Experts of a small language model.
Training: a variant of Muon for the experts, 747M tokens.
Below are experts of layer 3 (counted from 0) of a mixture-of-experts language model. Rows are named router (the router's row for the expert), up (a neuron's input weights, with its number), down (a neuron's output weights, with its number) and show model dimensions 0-191. Each number is 500 + 25 x the weight over its row's rms, rounded and kept within 0 to 999. Numbers have three digits each.
Before each expert's rows: a language model's description of what the expert responds to. This comes from a sample of Wikipedia text that the model never trained on.

# expert 43
Table cell separators
router:571488523494524506472495533468471466456519521513492488478504499491514535481475528536492503466524515518513484484526549519510534502494454549530496475524438493522512538486512497526477473511516526511511515508513514495530507513523532501457498521527517518507511478482481528446526495482521458482515455532487518500524530428539511507437494508561517455482504486488503498490482480495480491455496499483491521504506502507481494546539521529446500479511493468513533483483491483520500518532479509502470531513452452474555497496491492502519484502505501495511461505463490481508519547496528462511
up0:499512523484456496509506500493482475501530514500480559490523464493506519505500477532532496521435519499484503475517531520478532522442454521527508508499514525511492551545477498517499449492542512500508501490505480461531435495493481477460489548546467505492479540442510511476473475487536493485488532530488485479485524496506487536449514457503500504503541542490516487497512490472486480482480514509542467518506486544494536476494481494499474489498467484468459489486478527526528484563494504487472528519513476484506461555489539494502497513502501495500456484492497458483523546484504493528
down0:488508528493483491484507534505507506466530488499454492487505487467457470513496505506584479478524452478480504508476491476486499487538506484474561475493473517504522469545513512519482511508547462527477472530485482526525502478492501497494501473481506557463502506515503501521514506518455480477490498519489481517542492505486511482514483488498442556510528480492509504494500516533497537511527493489498511523482478472540493514492491529523506482531534501563565492475556492486484504522492503497516554481459516500503458496516505461439500477510535494492515490456528470519507470474475555455
up1:473516491550510498513496488484519497487475469527476494524518528516496479507486505510470475486502495471485475545486504495484477514514559491530481545526472461535484448500488496560460414539538489484505504501472517532479515482489510519494493508542523498528482448492436528496546474543526488467504548468503487510491462490466471499484510504521438514471502480454525535507506471498509484490513514496501512496470527498467516519553531504459497539496486478496528490496487506514498520515477470493515497506479505550477483470512501516479554527499489504463533509506499475532505491526530506544
down1:524556534488509423505494488491513514481528500463545496494484489512524510484515540497500531517527513513483535506506474523503483472488513497475472476531502464486527497545523490461514513495507495490533480493505455497494468530530490513539497499526481490485498500499554476493480486467498466528485476534515522462507522464548463505466486470487499470515506494521452529478463521474544456488481484516520526488507538483554495481455473493511485492530479500483490490497517501526505509435532507476499459489513460500489574526490517480528496473548493520502512501455513498557505539480475535497
up2:486503572540501501522484507495492489494494468495498477448520488520462491499507527491538451526523492547504503521506495484514496505480508473503450473498475466497456499505463527499492510554454506461521469530485468520468516502526496486509515516527501557507528542477493488534499485534518545499469509472487493522554487510477521496473533467523525510509471508458492464514472530466489517512470493518510526549525451520515514481518497520488480487498518530473517536490521464500498527483534433500508454513471547481471557490492497461513531468472495506507509468523493506517508520497519510457
down2:524516485495483494491497474485512503509514492503524463498496529474521523507467530480527500486492511482492453473522486496456512523517490483502550515497552490478497553483496489535473499498524479524486567482526478519525464509519504506430495505518538466512441472470496501531548479514550495475524461456540542475518555475491516514514452509503517467491503454490514516529508533497488489514511505463522518490480537511474481503495509496514503499522504516530516490499427490518484486488469558509496516479485454508490477490529468516498493531436554498526467499513462497482525519486486488521
up3:518485475490463521478514541491517468564455448533504483485481518477516500491495467549511531483497464448481470483519561475484477511493564490461499473498497474478508494505467492490504516471513514493517520477509524507503510501507493507511467488525473535484511518487462510483494505506472466531494492487470495493502508463524483545473467522525516522462466489508559500522500478538505557483492529511471541477514453483498475530540515529499483476493524472493519519504476502494533575528470492473503477523511519527514548472513499537520540473493501515516502491502508448491520470533490488536
down3:490543506474491484514492514498484529487544555488460464491444483527509461486497490507485456528502495559490495529516487524482555501515478485486559492527552507497510482465491515528506489511456465505526512510512497526462452491509506469485488492485486459542542535549532520465471512489492553474542514503533509515496450519455529508498514519509492437496517471505505528483535485506514482481489472490505518475523492508516509510487508491485497510475476509481509529518538505487482445431492529505498486527513509502520452525486489528495500509486493483471522500516484545482463510479536516462
up4:493467508494545490475497508498473503500522500511505528463506500552527529454506440469518484495519485505513518507518446476501496516478497514539555496481524482507537495500455498516546497500499558519463480530500525516526465584504470525440479520522494488519511519530525533516433491518524537575478497517478477516498470452528483485527487481463505488509464490491465491472519495510500481500504503503553477509518535449470506509501518461474527478502517489501496488501488524537489490483502510506497498485455513509497512480502479489527454520498519542505508479494543511478481509497498466475
down4:514491516517530522502515486477481494459493465463499502480455522532516495521485507554479492527518512498506447486492519531497484519518472516497465507464501499500473497513506494469456491457518465529516552487475502532476520490509517493533489478506478523479501457512473457435553504552457496490498499469499550512540520520497537521528471536501496513505522504503494519548469520520508548513465501527475502528479437518528498483461480556524454468458527501537519454498495491459534524531547485506508486509502524488474472471525488496503482475508525504485475498472503491480509490515512538515
up5:532481512513532480550484538463516473461469492507474517547530526494481449442497507464512516522501513503473508529497530504488517508506508508459433496458502475519489519528534504488519531490488521503485479497443493443553521490537469458524483469538463439516507490475490504480478487516512524514515549517502486501456490500481501501461501520505470459478509486532525464501528515535516527492489467460489496462533476502514494504479523494529518499478512492488492509526541492468515490507558482476489529538520492513483522488490518484528456513517508512559528515500507477508491529520513468527
down5:487551456506479508515505494533480503523516491478496511512484508477485491532518487527490500496502519512509503464487453476519500530508511503538520485499512538512512500459501510493474485458490451489473503504518500571485512536481504480428450502462528500482537472509471497544488536485497468479502529489473465506542504498499543492499481483502496541523522466472466541461550511484507480470539518518528522508494530545456530485479490521456498516561470509491449506496502454548521479495443488493497502485486504502534497527493463525480502506460476533501477533504518535486512519501544492512
up6:520503487529530484476514518402537495481486502463536534510542533471520502522511513543507544546503489543500547492497535489509462498506518511488494473506475496471522466467499517489486511504519491503498502491515507508496502517476484517488536472465508461471499493525526501461531518474502511494503457538482528486541475493523548471561493496552500484478440506492466499524490500490434465475475518542503512492508528544456495489460502519489482509489481502491503498474480511533510520495520551475497473498498495503524469538499485483486474500510553487542473518509499521489537476490461485533
down6:489519488509544548511505492499528490490503467476503526505476472433439479532472496510492489489517462486556485494513499512467482499460469536435500489501502504537484530521451496535490554524494527473504526488517502484497499533500543507505470498501508477467503472498528556513509465477493525475553508548483454509527490526484443506483518547517513512477505461541541533507491503508456492477529469486518479482507468545504499497469538516475477509468492494511495498513503518503489521536466526530498529507506466462494490499498518517477523496517497466536522461540465518473475499502519504499
up7:535479502483486528525513494504479523513503497458457497546514477494506505496526488446493547499486530471494525489551449521503475494510461528470496485506486436506499498494537524489487534488521474490518479482493511508509468476524518500488502515497533500495489506476521502526526516534506558490454507490499491474487584471527455495478463510480435490502539497513501474489563508490554458528470505518539485458495492489493455536495511509478488463508484443479511526501475483501497508489488490549490497459499499507506518508501531489531510535516500507483530476534496558503468524539503515477
down7:491484513525476519465448469493509482482473495511497482533506543510478476490522499498504478509475515495498533500485518500528530527506521469533543494480498521490504504484451486502470505512478483458470530518501502488499475545519554473496514478468493550505464548489510453493491489493478475469531463489472512486507458503491514494569499511535555503559476469489522486513496497511511503474466465496498462508455500506499481450503497486501516483502483543560482478480517527549485518528506484548491546494557517507498522526525448528509512505463490511530491514489495486451542462516524527503
up8:508488501478516506529500523482468487491503507487489493481501496491453490486533498569482467489543487492506480487431489504527539517489510517561485456470480470461498510486503477487524499513502502500488530509502481431503545507519517502524492555489446511480463449477526498525519516484529489511483549493467549546507538504486492517542494495524438506515456480507509509467453496490456477492483516517537506532453467496483480530506487515498493510504522518523510529490548494521507504502524528481530469497482520473490471519536555528500509475534494522490514471506464543500515507519508530490
down8:483540491497510511501544515483564459520453507555507500523513474493561505516496439496541511531440529476498486509512465485511469483501486500477534530546495475534490458524481506558504507450453526522491528434514485508525478512467497461477512482520537512497537549494505470511478505504476491506511514477504485466485475545510497507491447461519556517500480444542512492474494485506517518484497490533486485474480497466531511502498500484508502499507469466500496454536495497489528504510492474519476520522546496502469519473509490497513516493500480485504515501495468514547523511469513506511
up9:491537464506462433466488494516509443525497492472522481455533507486512490528466464490544519481504503511478481472560530517479530533481508506522489519515494519486526475523511525486541506467468476495494489475498534510504516511518485501516530513505471535481471512527472506495479485521494514509523510486487508495477480477467509529493534456543471507473515493491517539533555508492504464529473504507467478492464496476462519448462535522519483504519531470503525514449494497532564501512512483510494515528482458494495512533512505493531555514554513508499511448477496485500498460490507438481
down9:537517526538539535518483478499485560503527509514522516483479472520504523482507477535495534502496464511487531505472494494496488542526533584494488501465546474502535501466507468495499493508474492495523518520499459515487465475527479488502478496563493468521446522525512523505512475537508498488454454526491491508515494552480466487489519531469525471484498498477514473462471496502458524516513482484528483496543502522573479494486501481485510526492504512477530492517490502464421524517492468517488497516494489488531499479493503539504472450490489459461512519458509482497483501480522530505
up10:503494494497494515493551462493454528484572466475491502516498500538516527478547516487437453527536506525526492533447496491482510493465504510484491530539497568472477496547502511509496467549494475493548442497466530519448505503512539500517493487507485493508527456531524520514499503503553468478508518444497493489514507503491525470484506523506483485504520498502486463531524511529528446465482491518476476474500471508509492483517516495451510467517482529479536483486479474480474537493524498486529498484503501528511528490486513520497529514491500499478493539506498457515515489484527440506
down10:476537498556494476507459496477535516454534504494497472555524483452527488492523518501530526510527516476455510477443468459502478491488480506512496516520488551504489474494514541495470457495541479522533454473538521515507494512527481491492542551519505489499506529498492483480493464498527478468485486522514486510502437492465484490505487478467506523508510510481524488479511507491518502538509495501462457482499562518507501495491480450515464540511476523476505532519507490528513508475513523453537519472507494495491491491437490584494525501526531483493519519460485501494523526487499520499
up11:515482485504505485508524457501466515481475474520509461460478530484502554528520477514472544501505482453468501567482515490532543491492513495505491531478446514456527490497497507495498480522493477517504511503532509490530491513519488468492489534530528539504525486502512484508508480481495461451490493523489489557497474495500487477506510514537480489487534461518518514536516545485467516524444467537488526483508527463490532509496493524467511464511522509473535428511507497503507523499522454456529502502551500503476458511455543466502489471491519475531500488472524500544547477496516510531
down11:525541493524486540487469493521531517496486539523494538539493460522493492483491520494492459503484485494536465477526472496464500492477506471475544492516503521520517445519484519508530551458511533497517524475511485488509463490498513521511540489481532499534506461521529490524458522488470500537483496497521502472506501429499496526478511504498470541554492520454479515510486504447515456495553480494513495494485517505464483469509508445510509559471510471487477543464509499498477502458468532520479538488510465484506543480515474529486455494476479503513511525483534482521503545534510487492
up12:489495508516518507486469507509510452527539490539487520526457475492509523529443503492494516493482483473553503512481522550536520446473489489537466489504472497519529515502523510519490466506469510514522513486511514497485510492460513533476494488504453504515488493485494493517538537502516511458502491472490474460472478477526498493475485492484479521555486486486513484500489545478517481506488500464523587501491500488521587497503529470460469528548520498556535436505518487521482458504517483462488498511496471530502512509465508489507511491494447517535497487481521524502530497517477500543
down12:532514534505511536504527483497492482499496518510488536440521513523488483495548520546483503545486431510462499489543514509574531503523464481482543500488496541539500506488491485480498473485471460484479485502491497475478506557497462505524527479499523539513524497509518516495479493464476484492451523482501526501509509484501515554529512485552549509480503476502500492511490521545488488458491467475533456539493477535498495486480466513504530461486532465479452515470482524471491518536451512501481507505549494488496527498528500493496432476511532500498502469481491498502490473481507486489
up13:483536467495455528479498545466478532503543512489536507488500472521499448487488486516495520482501481513531514479490471488515490494473461533518479500520458497473447515469545473464504457473498570501504522475448551503548531504541457490510494504533512516483549526455517495503502551539527513504472492533469495530497489467516540492504507473527467457501505509502489549484479468473490523471466486514521511469530528516523527513486526506515486487478528467467491510463506524521504514545507486522486492511498491520536485501518501499500514497528499450504475564512500474519495518494530492497
down13:529508471518500444505501469520555529486511511526480503528509464484470542513498513462502483485476510466536482509498541483500508506495513460489528550532533522505535470488466501487504519481492492507545529488508466479480485471513536461498511496545506456482490555500493496479510501467520477500512509500522506446485493494473468478509534487488571507465498508471499516550447558529504460487515516524559494521497459533495477493496508491480526509504497499482466521482500508488530475495504513488533506467519531440511503471497520508500509482488520527473506432503448525482512487549480520494
up14:491532488501528507497499511513461500493509490524492489513512454514484494498551496513488514491495544493490514442491464528489521513536509540445522495513506512488498458526557486501425557493469490528504485484532464467561535534521492454487501511506503487479470513483475502507475536494487498508506469487487496532515517542527511508503464505481506489488479552548521469469543513556495523477493505517470466548508512511455501513487512493524529495517522481444480501506482528482457469525517469502482532499521517479447477475487504527459514481493468497482465475508529455479508495528491493500
down14:490481525510547508504506463495497469532492476522504478512490511524485513533506523512470459523510500480492452482482483514532525475540485491491499516537470482476482546459502566501533513518515498520464454514486540468489510495488521537518499497476493517475459474509511490539483478515504492536486523464473477564463482491493507485464513481495472508534468526513541502467493492475546506539525482483512461523530524488482483479515466481492511510501480499481566517464450498496511459478513460529502478482510502518476500471486481527521473491508542547496518538522540493490576481523475517494
up15:478521538493447504535482482502454481482512507534503504516510527440505504471495506515495523522517514506482504514541476545530515514491447454525499490563473494555482492484557472492512492462449481522493522468519461515458488486505499489473514495508542468461491552501531488521554497462511507471515500493534491499539483510501520455455479529518494473542475516522484498474460481521477527481496506480504454495486527509481487512534475508499465475478508487517483515554490488520507510480477523518479520491505493484493544531497513517488497487487432470497519512517498474497506504501566507472
down15:487479517463506505491517510499473511514472483541519502465512509489487524528455506532561481485525467515522515479514519485497480517476535503460467522490529506449526521513485518458478519478537482523473516509499493487580470526486465512505506499511467487508499504503490501510458483516513493492503519504530507501504559521485497502523539467520470533498518463489496473490502496508511459469527507508493512495548483483460509477475557505496525508519507496518507454437469508479516446510521513471510474534515465518547504492481484515503457490488519585510503514471528509539469442511451489493
up16:523479546540514518496495499519537489512514494502518558514439495501481540515495540473495490506446492510534489458502500452484504463464492484497523511515499463494517499474477493499487486548519473511488482521528539509501484478491541499524493479484480468528491487495548452472487475428480547459532499517502505497512491472512514440463478530522522508452511493486500506501478517499490517510483514461498539523541475474542506543522495512511537493516507506507544505508452436527499502516501523494493488496416493512495512480497525529515490478528531523518486489520496492514501528528465499537
down16:473475476515497512488518523501521511536503472508506464471497520489493474516472481508479481488451483464540482489489534500529550543497519479496526568514553487478557486524506526508484491483517467493491492507516484520500481452476525526527516482474457502497535510538480504556479506478472521522452504476500539494455517523494488471539532475491477508510499463482494457495487521501509496451494501486518431449532485525496528535519541485484520543516494505491520547532486538494476491517506502488479468468538483473532539465474491505531501503483495535520513488498536458473509503514478497473